Weights of a small mixture-of-experts language model, trained from scratch on English Wikipedia.
Size: width 256, vocabulary 9671.
Training: a variant of SOAP for the experts, 339M tokens.
Below are experts of layer 4 (counted from 0) of a mixture-of-experts language model. Rows are named router (the router's row for the expert), up (a neuron's input weights, with its number), down (a neuron's output weights, with its number) and show model dimensions 0-255. Each number is 500 + 50 x the weight over its row's rms, rounded and kept within 0 to 999. Numbers have three digits each.
After each expert's rows: a language model's description of what the expert responds to; "mostly gets" lists some tokens that are sent to it at least half of the time. This comes from a sample of Wikipedia text that the model never trained on.

# expert 18
router:477471460468526497553558441403472513532480440520424551503507439447512513512602507558502514496553460504508555538499527500516520454394567395550470525434560528504561486517490498402502462528486497399550524507584518494516534440532521519535477511392510511509514561424448513521473480472501516455466460506445501471456432526515519537479426446563554423456512477499554477499453493466497516508523497411415471571564511559515536474399404517509509483470471513426463574541527549524537489494511415546510572447464577568475518530413396518512487468548588449584394557494469574587488553475417458606466468511409600467453481482573571463502433504468582397414520524504523421587486450420486512518582442486485583466515615586542495540485499620484482541544564570597554511344569526510482522430520498
up0:486495546507490527516563596482560551509581508531447485550433523514507579545607536559505483514443546420541505442460486584530579514412442509590522566487519622474482551462499435459472373509559518557489408529454568443482478496501524499498477580433485451453487481547534573548451466551510427513478556465532553453524476466489550507464451444529566509528457484621552568434538555503456518447489454468485464509461496518419449593503466496441505440412501507555442529568477513570456553549512515456506495403555567604547539563538334475539493463526536483465452539492488444445511587549522454539581475479456410559462444426496497504554668552473498499498565493406569579460387509501566525531448583511517497528443499511505433455572534444479501473588512510502608518517550427488471486514449465
down0:419549493514470522499425487474545535544396573499508562498425449457499500420561517509494508454402543543502493481503557435452505498534519415527460525470436457562546477499427464459457573534458471515407467409503482543595461538437460508550429425520472492516597515544588413455427453494567469536428491579396482475460465562464555500463472450531495446583524461438466516512499495462534456411466489564505544573462597500512486575464457444483508417469404461422538559446529520453414512437448479466403435462481419585428480513455571475527626503551519596500490524447509385484429550485499446480416487596460492492450499489574523546597474520532560498473535515452489545441490513552546485451508499517529547547561532416446408497422527503585435496548428480485458603508492410450476543482472602
up1:456462608472473513564460469470477550467508394449493603528505477481471455601462527479527538459467440485476570507555471464503537468491494490562504573471430476498644513442473550501481603475433443454432537494530575561527628496494426494471584462443539589520432451451452491487437511470500546456539562414505522501541518487615506540487473588407400479433597428485494502545480499461449589480524465450534487581571381503513453513472482541506477465514375507508563390551441522540560398506527515503493520549504506533446466546488433489468436443449632496485503553484558456476553482526530516523424451508473557594483551528599528450508462622512529522477494513549515426530511464501493433443590542473495481355489475455470499457571459589555511499475419451527491516514504480600509465511516562
down1:501504543362584586464549529600532522522458466551531537531509516475382398494592459505465430470456523439609498510402485518509432543470601491403431412544470601464489483517505512515467565572463507542552452481520459526546487490522501593584511574525402437537600544469511446532522458511410580488507599524564496589528595492486520478525523488566598474469501451526479518464504507519478527461477491426407463462514469531408509559503626507609582526528500499481464530469557572568539505501542499439458467471514529520528548399518601531490502563510516515537547515428613420550457478531547528530492477482493504529582477514463435449473549440539483491492531563530416412505557498479534537457482535409491505500447524490507420535429480443467468373378535551505501513506507491510466480541439580
It responds to: Colons, semicolons, dashes
mostly gets: " –", " -", ");", " —", " ;", " :"

# expert 12
router:484441467432508472471442470475398460509511548529528548451524531529411540482466483438530489394561473547497522430541420490429541447552569407509501434468487567492437460470455446478469531438543506476565578624587470483473414513531488478500410471428442419565406518554435525468465466547510536419556619552487453516449479594504475465473473590470594550482435519581464513524473530483499473505482576501492512393478519480458467514539581494535496515571433582444520401509559504506481495558534536611395505453569532601542504490577445499458489561466441476460623517546480528564499522464555413486508462459620487551493540450519569442611530449467507494563514503543513460506511573480490465522616459454445529470587504526504528498431457568465425478498489500508545446446492580506413441526460432
up0:456561389503558532471470558576520517495536533468471540470526593478448483520507519468467495491536500454532517519603443430473482522533425517461486466460525487451412558508545436546454520578472560464420544469644420521418502524468478484521529505427530478468520402508388481496472496480529439454493556461446491476504555474449544496474452479584517495521446484428469561561519463506427490540510481410459595614589430491519450472434528532581441461471422482482477544510538567491499386389569501552531429455428508519501472526550477516499520544513507616515483467578487402474480424573442510615460558422510519481410491574534557559450506579446438508504441545453507503498533467487380617458476480427598531580475548449464500541592431548521495578492571428466476571505506528518594489488452460
down0:524426574477538516508465523504560524438605526461509486494501500483502548490554627549452540515530507494515460541481424473415554492484509491508559426528461464574558487539535470543525514488476589476458523465452574548459534506524432388516569489531493523442547539539431484438521538510500438546479451469440541535544484529532535439579540523454508539562539434506454447564526497512600512564510549539542407360450554497471535493596501435541599523445483540494454372515463544547527491558513633520588505524486490448508512505459437453492458453512464505518499529458539585410485521501627464454478489501497531392599479485451433440460494452441483406595604490483504485423396436560567604525530438517503502498554505527500556430454565398425533470476442467467502552507357511389541442517508524
up1:553483551549613535518501548512529588524475471497428510572512545568535493577506476548488399535500469499543519511445558395537521401543506427549478567534547497451537464560421529494528491539490459503513495484564494383573582495556529505529521497573464530559474512416525450498527482515399438502631494490417567498499489530490551461439419497463477481468511441402443514487465589512529511573456486492534415487599577533505423446494419581514484535510503458539455516512435492410614425563471495478529525444552510549552517567565467537444503489510469498500460493486459544499492542475398380409402446515526388494442391455476545479526458408551497525446455503553371578486502455633444460468573486441611514487478450496479518521503476488461559473420502556491476432517529514472466508507602548
down1:408489459490418417539474383509433509620545604429452523448397445446532554462384471516513480509607429522585451513424494498444573439523538507436479459507433581559540464513567471467456514425464494508544461581480599513501483468347488485597412440476472616493404473557525592495469547500536552428493493564399492512523507494510542499480517548457509474423476545523485491483470514527507452448498506474444548436505458523382515489530525448557367524583447558428553506529452545514489528513448551523548453552440492507546476475552469483495502486553509478565558473607500422504545557436564488546476528516508531470491494515495547512573462592568519540517447430471505455559557557448474400485596527554553459566513608487432549448491540542507526513504524498468553500561540445510528485505548557
It responds to: Clause and list commas
mostly gets: "),", "\",", "',", ",", ".,", ",\""

# expert 13
router:438463495415532506546515500605489520403525447492505499607483607455515516477528497515450512477504483563523512463419581520495543452503527459566507626531479575530516547529468502589500468482579449432399503500502490400547552433499428431456531524514470532495535553495466481519557590581420450567513405522440468520439579515452558484454540502411503573548618433481576508430477486568579491485478530500544433438531473442483406584469475455485555559455486523581452542547547526470453488472463402467543547473495523489494442501484494395454507544516428499604447427526464492426534526548512540485437441624531593431501528443582497445471524543498438477573502431474516500506400584525542549588554469514468575484548531442422491391481587504522483488484409410481540518517455456488478492522430518
up0:510504404455496525523489475561496470443551517482577452595498509458500507480429439478440514460490512479457478451611520485475380512376474496555555468437554483518454467495550463591445447526515382574580425531485513553533439571468528459531525439610515576447506512465576475378496546496539488569420483525508458523555425423517452471507456513402457506555565512464532568581521433556474580523412562489526497565534507456536389478535544504497507609480467507521580534553497461539469507559535529539485558596485597490533537473555546499447537441572456415480555467521474550541419564478539501499462469464496493477500517558582531355489433453422546453532475523391439545518512439580534549536567501510507542545498497412429500471590504449582488410475514498451453401511533569522461506514471536
down0:504623514494474469396544551458544471519498467536530569560532454460415531502538521495468486522557554606709493482415493497489432550494454504525540459579426536484520632564509403473527459499549485458409480462506481426528495403531549488528581508454536500452460414425541511580510563430491539488509407514474572567538551564506510543564475587479455429430544462485549478479556530505430574390542498501527488465518526468465501497607477509485536369540561447533520474511419437461545510473511509571444446522441470493499534545525451484497408526568473494457568521464457492477454455532471447481542431461533521514423516467528592454548436491462442510482625521442474477530348605527505464525471471473478461529421544521474511450468470470587512488535523557557603470498547521537463505526435507
up1:417449541517565365454512465567595502495499498479551470429498437498483516383491545521496569558535613534628513528500552383401503447504493395452540474571546535526463468546557599505498455447566526478561494513508542499570518555525539464440463532492494514521491518473516599560486594534508491554459513459524509457490443401404444495504471448583460511414498529562510511531454533496468581626529634466463491480492433589508605537447492395511489510561549481428501512426469460494484447522517439520437465494519507541526452540500477453506457436546453399442539459472515522597520481464495512476460545475567478452518412482505453536452464503441606553438558525506574417480549506514555481476571416512518545496599575562577511491471421463413493421484473545499588511514483479467458485548565518
down1:524572516489507486538507479583516469412588519456538485479484432453629385551518499414392492473550500499511479514394497486412469504512506489543632517494423542495435477460476430602557540619458485512470476503531528462469553559521455545469488610512592455464511542499526388432461431464534553564579471486398536527457548471564554502457442478440474544548520589447548557460451421567532551444522450522509583579458501589556497496443598554470540502495461530454589523504564494518555505544581505388478588496564446512471532508547474563479422557410486560519449459533569514507512516466422489438483530433542450509497519580420507565475506450537504398538503581441500499558537482462533504433487512437475499467412547487490435524529525519540451538447411524445498468474501476455459420539408518
It responds to: Digits in statistics
mostly gets: " GD", " Pts", " GA"

# expert 40
router:577532485546530518581456583474526546419488463527482553535609463528415439523484545551567502482418545518482461438577443566490462470527474388511551479430426435485515507465446529474494491557409456462438527525596419550453569497477502489526481629443509423480583500443432437482534449466433535550512539545511562483568491555515498507454575494490527490588507495536476540597482340471523514395525558503603497544475530483457422564616525538483503512488432505476552441439418541516337487446448493472541535554395536507555526552518496474562587579451523478535598509490536448452584546481507473530487466483480428515549497468525505419546406515559490512520442460475543565528558515463465521552501490548550427508459545486432475593522469573467454536547543542476531459565583410537512476472509493
up0:540561493489568536496429528560516439468518522502459536522589490445510445464487541490442471464527487547465540491465408404493440545539462493573483500464487420509437568480477481544460574563464524533445451469486492495528418613562602527377514430543483502523532536445555592505419469521452453480439458593474486446581564565538476529538427448511545407411434459487492525511476528603530495431551448529633544567624551389463452409520494544464535568552532440612573512515523529577482528462481462554503524520521473501409499515459561506488568385492426600508475467458488514471432447530524460532435490453413404543557536542519487486451535551559622529491502439473466507460476463469464521527516517535506546514427488384543409625493486512410495544497515534496517504493526516461511482491465421
down0:474600464559435496456515498549485562534458504515511481502480519550475495527456519499406528473469506520420498580532457502477499445436496449472448512522522492403504462521466457603493523442486429536507462435438419524393524504496459519426460559486413487579508495540445528525389572510498487539419434572458521451459534450403481461477538522512557398529519443515482559501500377525337520552505459534542486514588561477563527408585510460489494558476448498550537574523434485453528515510536557451448482585515543525439584490457535591327469531518473435487512450455459576571430542421525410397443496428524550518557434485517581539482442431505492419501449499471504519505515498440470588448539490456521539495610455451501486434562526529474426530540527498382521504523431571525425499526441433
up1:460411457467546488480526427410518609508464415541508467535441507491413520488512559515476547491492476471462436514575528526537510506517511542582547365556524482493501480536487534467462551495425602491523485433489474462581574515520522547523553550492484611539390532489482432446513462492484501476539448434560468517559441546564384543503426486384451589542625568502499595571457575431498465495576468533528495525453555454529389521484507454493487492491446489543558535464522430472484534528501523497442540501459478414443593493510497561421471431424547440515499462451442574465392579443480406467476512491594453508524550429507547483544508461513475580557480576526438479567389504500476598498526542556423480398525499561462472470498415454472561514422553443584440433469463461483539459495537486
down1:453434518473485460525357486392566456508448570491578513453553415480422504602556484521538498428489483425519487536520447539509542465456498473480534470537452621420497451485489490600483484560586494494476446447517524507455544377607544596475541456487517532489426388513492500511495536481499511491478523489527505420579437524545556526454472532570600475594497549538534466450489503519542486507551513462445445503472531511551509399451561544483528486502561538571465474511476517458493452473484397498495583564510506585484464515509512468557469448511541368517422544610512551521471465475463529415610474471465565536544510536442375473553482550533447529468529481460565459526530469532609492561429547543514490406529534500541579622583407531531525581471518426497543553441532474456466398469497483
It responds to: Number ends, units
mostly gets: " km", "า", " kg", "ง", " cm", "่"

# expert 44
router:461484596424536535520408595474533499497495506456547527478429445481404495438489532495426544516567582540502591481431489489513506533528515494461463477470522574482487552440382559533454417536615411579586527460397493510506494600457450435443539488451506551564494398458437483527421512542522536507501479452464489512452613534574497388448531556413482407583478530458603500512486482584556516555476455631517371509461503557515506408557514496454541464568537509480466523496553398515555622515543483587452478493482497467501430477547523537463542459480470531468495468568469553568579462526492538439583561573472436546552456464437495534442499534498531449582532488532530524484467483512531491510536409379488460562468502483528529560529597488494499457562531473504474481476512455518509531432492594
up0:466469485559583452533475480525495500444428403546462552547471513501517497527628461492465531432569479407521601506406569573443586453555467533414471427493529520515517498540463538530487489573521504553536573502474527458471481551479508488525604482443485576517523541560528575530595607386483549650509503509501510499506513528486498480482489513461609535506459529398499513478465489495436395507495477474539427536441573548453575516461521550492502577497553427398616490506538547388519488451534467607651463488556508528525478486453460544530510514532490508480448467520476508581483524508525391559528525472553445522530408489357414418562483516537478549553414424430490528516450455424444531497498471554529524528562531477528463470533530505549412488519460492434490562484505484472555511510603550
down0:501504479558502453501496545502508574461422500513476485476405538535468447571485498437488478493402363498539549652561537493461537507559517523542399454493400473464518447491526506490486484454458435503439449537435509474440476491607518577561544475377466491513512478543412473552505564519518467490512440471490470616473502466522472472534570557461488451508536529470522464593514529510586504491452457474564585554479448467445561488523486472443464414430511483493566520467550517551454403530449496387456471436443572582495517424543444487570598439511485479532610501467469443489503518507583493446507624553541470530635465557599481434564620576554470586518512506471551508518408417457491460500526453498490477468536372477483465440490497470483505542437477528536506487494444509474549558400446551
up1:561487484467432518514493513542470434545438471443477485472463466523520568441502399530386536424553540510445453588454448505450431460593460470369521415383473426483505501519498454546450494563477507533471576531521572483469529563525540491537484474493501533519504442513505557510495499518513420502497517495557477498442506521402556529466592529467534614544456488486508415460433553506538399483491572495472578508535396485395477468474458544540471427566459502512496493533568517558497514560567480459541483492484499574585536531530553512448449443544567542530496554526519531371446396542538492459438496512447535529515565544530434480480523505507468495533473574503550589431508539496498542499483625458467597535535506621562614479413519551592512520626585586430563534546512414490442459438432474
down1:512405523516476424465495417454494544566551425469525439607518521495443498538449557584520561550527491542489478562473618505596502404517513544458548491438423453501490522557507471542510558517561503498387416450551510506433508445520461446502550589493433513454480629453574531439524438369540539515449527405513432542478456555480414456546435490464510571552489479512538634433423551463437436551474545472518454440562551472461566428557486499476514520491570561551525452509464399497563514480488525491499430485457464528525453447440597466520503504475494586437528541503484568524516525509505444514601497465550387536536577435630475515535577518449536456576579432445513483506531516566497449449543567519430524497518496561490497526546451446517550560480543484542440438476422511537570529521543553
It responds to: Nationality and modifier adjectives
mostly gets: " American", " former", " British", " English", " national", " Chinese"

# expert 53
router:550500538462535489550414477535528443483572551546487539564519504559531476573469495511523422381389493536464444536472495547454534473591575477499555610535508425487515577472506370552493512435480535423474559591491462490508537511549530532501553466521533466472479549525379428427404534520475435564474430491503435452460483460419489463447484564442555558487468464461588586499508455528508578503537466453505410558512585501477626524551429437491460573512469481560590451515422534485493474512487595420574550497541529529490469463493474485549512488473468489550615507529519582450516457600496558511469440548475451473506503533514515450495424411565468429479458403485462521497458500582440481562523505468523534499464507384461546495610572512569519559415498463370511478447449550493531529580454543
up0:393575505499443549615504544523495547485497507525475498487477480527531449431494497520435409426450591518472427531502477505433470493472421417586557382465514517430535536497563498408405525495502545663544508494410564478506393477464487554552544526584525454556483567537423515512492560560530536530514548505506517531547526486467475458514475476492544482432550514532427530484490391533385488472536507467619594537506611491517568593452542495525557465416454538475450516453467481466456415452538439439475538514571501428556441535436524552521566435486591546523468620400424550561478515487475439511491553438458497493516511487497530568499522513544502557536422511439490471486510456588575421482453526531432444488461456632530493540477529467550536454501509581533509494512517526521456502561486384
down0:600501491467508545530548595463529495403557431559524489403528547498528382509497514506446400487523542454483436416489464429473517443481469436387557542526491523443461553549509531443431507551418525555513454526460421497468478603479558448543518572495494577519488454442460432472450433498490440548558473519408473481473411607487494559590449475485516481599545600576433429529460476443486529424505508454506531553517550553523469462468572475527492498458558510571464534573594449539474522511493566500453475468497381469515508438597425543564472517504482411472543433415535486480454627513538524508530553476513526422356477543409494491499543509410475548527497376520436461500491375481526592506479448442533502529515503479567492512510452486422450428533537457526504452481551489522518544468518451
up1:532430483526568447501439573569433453491495481431506395553559405480660504528518436470467540541511460516576518557537436515485493499465511431515476583504559587578547399529478502460476617463451462509467539544535455402464576551473556535424496503468509431414513444448582542427438541538478534481550591507519587483595475476541636524412454499445444473501479506469484486513502417470451490508536626526529457476524540406463572550592546470433494492518549527515437608530460524594468449495512467518481540518510409495559563533510509604568478509577577437451434454513508467477461492527495487599533555543498625467535507498506487447501592463482544507510513443518569521473621521498555433535448578465444496478460532509479430487499512498495475414454474503504503528527589482463529442543519554
down1:519506450517460490650502542515530528541491443476462477515484501414488480457478485403506495531482416424503453483546510490466590537496543466500503495512552444445446496511391491476512402498526501448463527502450558432534518610510419507537558535421473514513490409489379567481532568460501488550546401548531496463456518595508506602501485431489417483453456503488495371490502410561468496625501469461485427476518542477443522480460598518549503446398561552471519499478448493539440574645534490526513538495496569625567494486428479548411528485538516565504494528499472541521414502546521541434424622462460507552475490481536491508488553452531550449568554571545537577577574510599523538495511455519423419494584602525561529527501527529420497465499518507487523397437420512409511517465570504
It responds to: Digits within numbers
mostly gets: " million", "teen", " billion"

# expert 51
router:356519546499478454494421464489511556488500467487534477553472473512557443510497534470443472577587555513491528544493573496512535462439493467549441460439483558533483547431503458484524561498485471544510552464456498577434534559401398488445573458437527519492504452498415514528554529527440384507512521497517502569442545467595464504469589509548459552469547579413541539531501495585462484540591512556546500604556467509528425532454519453483514591532525383499476509493485414567390487486499436374544490450461571507451427451495475474549468490507579441532565448469517470397467559454471612441535486540374496460492360456471535569566454570487583466521441518553509540444503483494463509488587548535574441510533447399535526506455591433533416544548485495560520545485495539489546545401494475
up0:452534545480536490436536511458612485517562523518479525478557558439577482495463503510611466566473474468466450452602486546570439553454415532418534497421478462504480512573557554456443364520566544476562556503503557509518562485478533541436440455435443519461421515502465555461605389504480532478487616531517446550482485552599522486564413418533493527495503391491521498414567445506532476494469477464518458511450436554444504416423480533517543446452436562419473493471513557395486385440582517473504551531522579382526606520490414557580495503496453581517449494582487508540499463517558494505507539484539528467576478510442494433528491549497467572482483600539447508504488493431424559578533452531542525509542484529488493575476454440490446516438544623439474558476490520519540551602472540
down0:589508411492440500480444411510433517436560504506479502567417505486472556438464568506509653539487566499567596447498522492471464570465574521486532387452439462471519407442458543449447487369392510479543504518538531424481485515537537526522453422526486448477583586412449421596528424539486552516516448532500497550564477438527437466487432482489463522490534507526481434425520516549455535390476453494473514460494435512451541475482619534534506459473531375549410520551524440510488495441540538518511580523589436467500573574476422563562536565473539440525561485474508393520433485538520535445513571499437530516501558517531504393504464423545575479458497525533573474476408511496575536472430555494518514459556505454598524513524448519436473530452495514427633499499491432550461514521481530
up1:521447505482522404560535518537406435526530485491446512558502589400585540488581556500445489526470440489497522447524535477496414618460453390573467363444511453451478508442486478583594477561427491482537589552531441447465512544552464484494513453511512474534416423543491499490525469526427596569500493440523465507530541505509529546558449451462586443496587465551423423514559489521595426569499533520462556603449495464465541568490440498534552498460480522514536429550513525475382510454464421433499521414410519395489515503588526514481505468520515593515493526472532507502591473568466568509573501479422512518521540475429533497509538400486463550463409516430557463491498473424575455607529490532557472494514496486451576449457441503456571477467511450576504484512441539550352470497448522
down1:447544507505468475492375498435562490560527556499429430452528505399606517553461522521614597569556477535470469426540555590572474489499560510433524477525447503546490534528489473495461388543425456552510496413509412525488531419463523505545489520484463602420433515533536476528588572429513428490510498486522375565435484464507531614509420602453490529433515451515521522562534513474503421449477454507470446505501473539462488531517538450482420513532481417489483512497523476493460504399439489521511450516501551481525458649440469559497437406493465449513514548536451448485446487510571585516450484512505552514466379429530498433540477533502444481461581450490527415451538551386497433571506457490499485407396484495485497531447509540431525553509404423501462436405474476504531444445507407
It responds to: Common adjectives and -ing
mostly gets: " more", " new", " high", " local", " main", " due"

# expert 15
router:472453575445449498571540477513545512474423475576500573538500566530450582439601509519477520558456553377412593563612475499488490479488482579536532466544384557469540533573532478576573480363586446438605562582520491506542522518526505537500490575442504488454537500482543456460449476412539449566509506513480462435451512509519550475456519453543512459510430525547559408535420490555467483545463473484525607581566443450590427515463525497493517516394460483508478543432557428449616478427555561420545482547477544471449489553504498535474496469471472469436501424606477539482445505488462547475398444455545478546511529492497505568510551422553496568513465426486567512564456474578505505506492518506520438494474512496578448419475552506442513527453488446379478505493480517549534544402618489
up1:446425469571541486565402576483521522433479488454452509468474511553469478536525386441503469523597517589463573444538515518411471489551569487499479595570491380449450563486471538515565533514452559518440509536583491514518537534463538623503570505414487413526561547537486591542559410476448563501516488505508450388550462455483492580467451449528389456499528480472488535540468484570504478430494478460503532479411474420525530436512492573425479498424440542520514468668505497438458515484538543463538506523536501491521479400497529543547455526464440473555464538657482555379444466588497505532578443447467411487488533482527454542513527570420491464482562557493514473579446485391490601544450511507504454487529503510536619528461489467457565504562564458497415519506482518532496542528490529
down1:517534485567512437448420485601545542497503481485477513508521526446501499466473440532492499498558575484575541497535492496548582483557536487465506510475479486365519543619498581519562491537516534475612544523593541463516497487486533524520463471523537445487582542588465486502516557524546441480434395412560436560462404555496494466443566474463592539499551486489506519618460448529506525464496493448535596550406578501452545461539475546526477474486496479514439445519468539650546425469461482489575517512441578467520421546464456468513453520398632499536515543496482450443510474422500534396477522456450556504407428421554525418476483568464476432446534421395413478381495520467513536455479391443383519554445491512475497486548480503400488459434520503519454492417428510478446521487552529
up2:462512477420560478561522480491542499525461528532550572545501530485560550519479607353440504491464505584461505547489521407597457452504507546472510592480550559506504553429561504465559529585540517561494483505584523439475521532395549449453506533579504598466457544544567551472564433469442435515430557490547402439392475475407535478558522431480499512474470536455447459542502538505455617515467483528383476489417524505527583459577545485469419502483491554523531524452445488561469498545484560550439437551502509475509502510535519427476517489516493540465418378456429466432523540519532552484464528518413518481495562417488510506506488535455521612526484395456546519523570492517407503505540500475478471526596567398545468511505326386412475489513503488550571557567473550458461489517513555
down2:543431571472463544539491584479505506510592559542463450533498568520497492534436449461496429469599477517454563492482532517541485453462622489570573493460449448549435400484479481438441528537552500542499442525588465429511604572451527473524416507447486440508376618502510405515472486450486558543564543410469524444556497463559443480495580507492549548440455433483454481522501548549545448565491474484514486526449511518403495497386521526458564546472520434586458577496494498450569469508526493421540493533553564436572469585567517416423509427435550510479489508468457582495441476514463447549539544488501487521486467467524504467534578466511478480579538551599544415544567488413497509520497449441413537596487458528503468478528520486550543536530425493592410427459444448447431495376585427
It responds to: Category and rank nouns
mostly gets: " number", " Type", " Number", " Order", " model", " Rank"

# expert 63
router:557496454572433456472432573463434503480569540487527531445483511459597585531472554499500463477465522538494520530497369512478506483341582476476502426455484537461500579568427537578473520489479514568585454527568546522435479481569515547555427502559533472487548569461497486551535520450465571497574583493574434507486484566410530502485424498498552648510434539425607482407425389484506511480574493531414464459538537527561537483415454529479470514441446501541539463558510567505503461577589545397577452491538501459506433499515454492496472443572464564559441562460490565562554511485500484463445436486539489496477455558545471397578501460406515510496411541504370492523492434577520525442535466510434497488535475474494434499560625470543470531494537528441431518505544578543535531486512500
up0:488454494446413561428524545465538503540520477490467548574538418468470584482522481503439534612525504596566479452474509513404527551545488481479510566426497547457520549498476511572605503448485471518488428422444584463570464457432533476490394488469454470500474485562562523395446461538542441414474564577541513551506558486563437476503516378448517572436503565555443485491492492432453522514463530487520492546522384440491558449495582548484547536490434507552523423514479497576391425461477522444490553542531476420467628533541471566512506500406475456488499492471578605507452482568455441497487548531549576479515444536528562433590490456529509483536547525529498402439588471505481551471494572436471507479400541506440479495559391531450554517521561470576419549472443594524497471564512401
down0:505621535402526464458530506502568601523568538426463402468473480507447521479619469536489604552459489523478497529518527483507478538503479553479501459498512520468470524488490408490487495483499503541509421568533455456454509523524583559550494542480365443525604596549427501385533519580455541555416496437497524523447600399474459458530564518457559509538435536487512566470485527465515495595513509630525513538486470550494523435439502548493481490400524429501509533546455519468554477482439493449577599496543467430496567549447446597549448504514463487457513497543525496519421524521475544435484412448451457508449459390574469524556565579487547489573519546399574446495512491576533532511461487548446505439453555412428461466614514489579556526476547533430491497500558470439606462545467588
up1:497521531537520547486487516467404503459502517466497462504497545427480569516483554521603352520437536526557513475489489458604435478489416490491429469512469523473502567501486536571527552514542511465472571485549517507478397562489589577534542500533507443486502637454502483529493507499511472400622483442514468529531537525485526525504461465536451447427446507537415534487528328592538477432518501475510555537513544532519433620536433503541611463563522444560437497486538561445547528446565569431549628525470516477446528527515494548451555505507396362516398504541546479550578476494450490591455511468507479497501546563455369519551535555525460526494501449539465460449573521445441522481516495437498464461505450481545461485432536619468433445445444534400408548512454498466495545561521523
down1:452476492417332489469449543520500507591486406561444428500505541531541494431416523528537563464546483488478493513455463535513483575555556505596584508567460512416509528577478588548412457514531473386462490581487444464463551543568467435471481431590539454517446453570445526488534526462532514624402487357540429514541524506523507432524477538550376587542498568499488513496562580538446533475542480518446485456484555527517530508490454473517470514501461526524470417477514447468459470483612535519477476508563458494529496409507450555487454520527580431503538513565560426532538514599524536488529600583548554442545492505480415522558506464422518520500483475474561456468447534482508473501469504516530478527465544461508481570469576479447540522488480518514482342457476382445386558498402463
It responds to: Spaces before numbers
mostly gets: "   ", "  ", " "

# expert 24
router:432481468572471458503511483487544511545486550527465561469494584495401453466503531537537534508509417506486444466424531609534519448563558452413583536449431461406500383464638548462557414436576560494539443448486481507389542470473587505492440465445436540495424556477447479518502538550481503534558499490462510454464476484469477535451540461466529513577437467532537481468627522561575453481444624450528417487551515489510514494495427578494506543509546557447505498563500443452430585583490576570570452470502504567477413534441533479364457492511542519477527568451479443547461563481579467534556608443566518480417452473491430471473472470504427419576512470549534526515549607473477569453515513569476497404477554461531456531420559519442485431431536472512514507517536559529529557547473525
up0:461507384400545472487562544449518542620502486499480465418472566553402539518518547497453472509454449509518518521542510574439562516467431414490533538438491450443504524477477428582513492540519516470591537552552512459406461546469522569595437526487584521514572487377458470562553544480558387566569445486466503434506507417514494510481461559531519423415562403532569562479554493441536527465659505422471367490451480510435506444520478494498454485490524476489530457547531457523492535491607495577497563490515543500467548530441511521578562425466498484455489436601537539461462571437546525532572443515427473500552465455523491468494494494555527481607580501425477479466510548474495421585520501499582502484532548539572526462374528451505469540442588415482505460484490482458440411439504511
down0:504477562537514478438503437483513488437485460376510577504391462444521467468484443447481512503546526489627572505402534510490504486525525349463480457496487458542490438542409572503472564575480502481424486423483459543473542507475609537483514431426510514401490544444524501489515608569427486520483422516492523549522467517487504480474458531557555431535501550550510532530532463540518544462384519637537583523451474529457509547526412519532423564466417541432518461481484511537531496430497438572471481508490509450603432471550511537484522572544509506572502530413497467504528395551448608455563430437508480459518456575511473396476460559554549517515570548571492497586521512504441502506458412568455522551493419537457584532570437484483489394490497587386524557550512501450544597514460527
up1:522556539500402522557519457514439530449515528502495449545519481423481429568432559451548482459529442488478497431452366519461506418514532532419540471491560543473551575589539540484543495498543633443550428520459472507479513452396508429463449480520564547470427538469525493451483572503421422501424389567456509528490430492507523594475424449529476564525454439532514456588655442481495516472517537507550541541592582690576508458494523573451572515453469475475544467512445501542408518437495551497512533465542477459512452470483586563519512531515482534531460486442546492520464534514495407608504535464514506526456513389394496523399429461495594533476519450525490511564498420504399552476526583603505511527510516469456509468522549499509507503404474524559465482447478431560494505503486466
down1:501395416465510461560513516529582473495523495577501563447559514605538432483573556441463515427436463497498502466515567457588553556492539443537358463488437487522486571444496541520499452545499426561432608502478574522557513564526421520439544404583501516523541549484510514564435549461587580530450554482521452476527536514411473463521547486560507528637484580483497529408441490526411583637512487520488492447448462454498575547523523493418474536473539480507508469473586515428479475474480481494540493517416512526570540491468532399546501520525584480513469512511576541517460511506528486498535511438496492466615482538569470519552488575591408488526493601438545553551515487404564513549500444485577490469502639511418387514542487450492444478532443472466533476576598483480497507479565510
It responds to: Time words and clause links
mostly gets: " when", " while", " before", " year", " After", " where"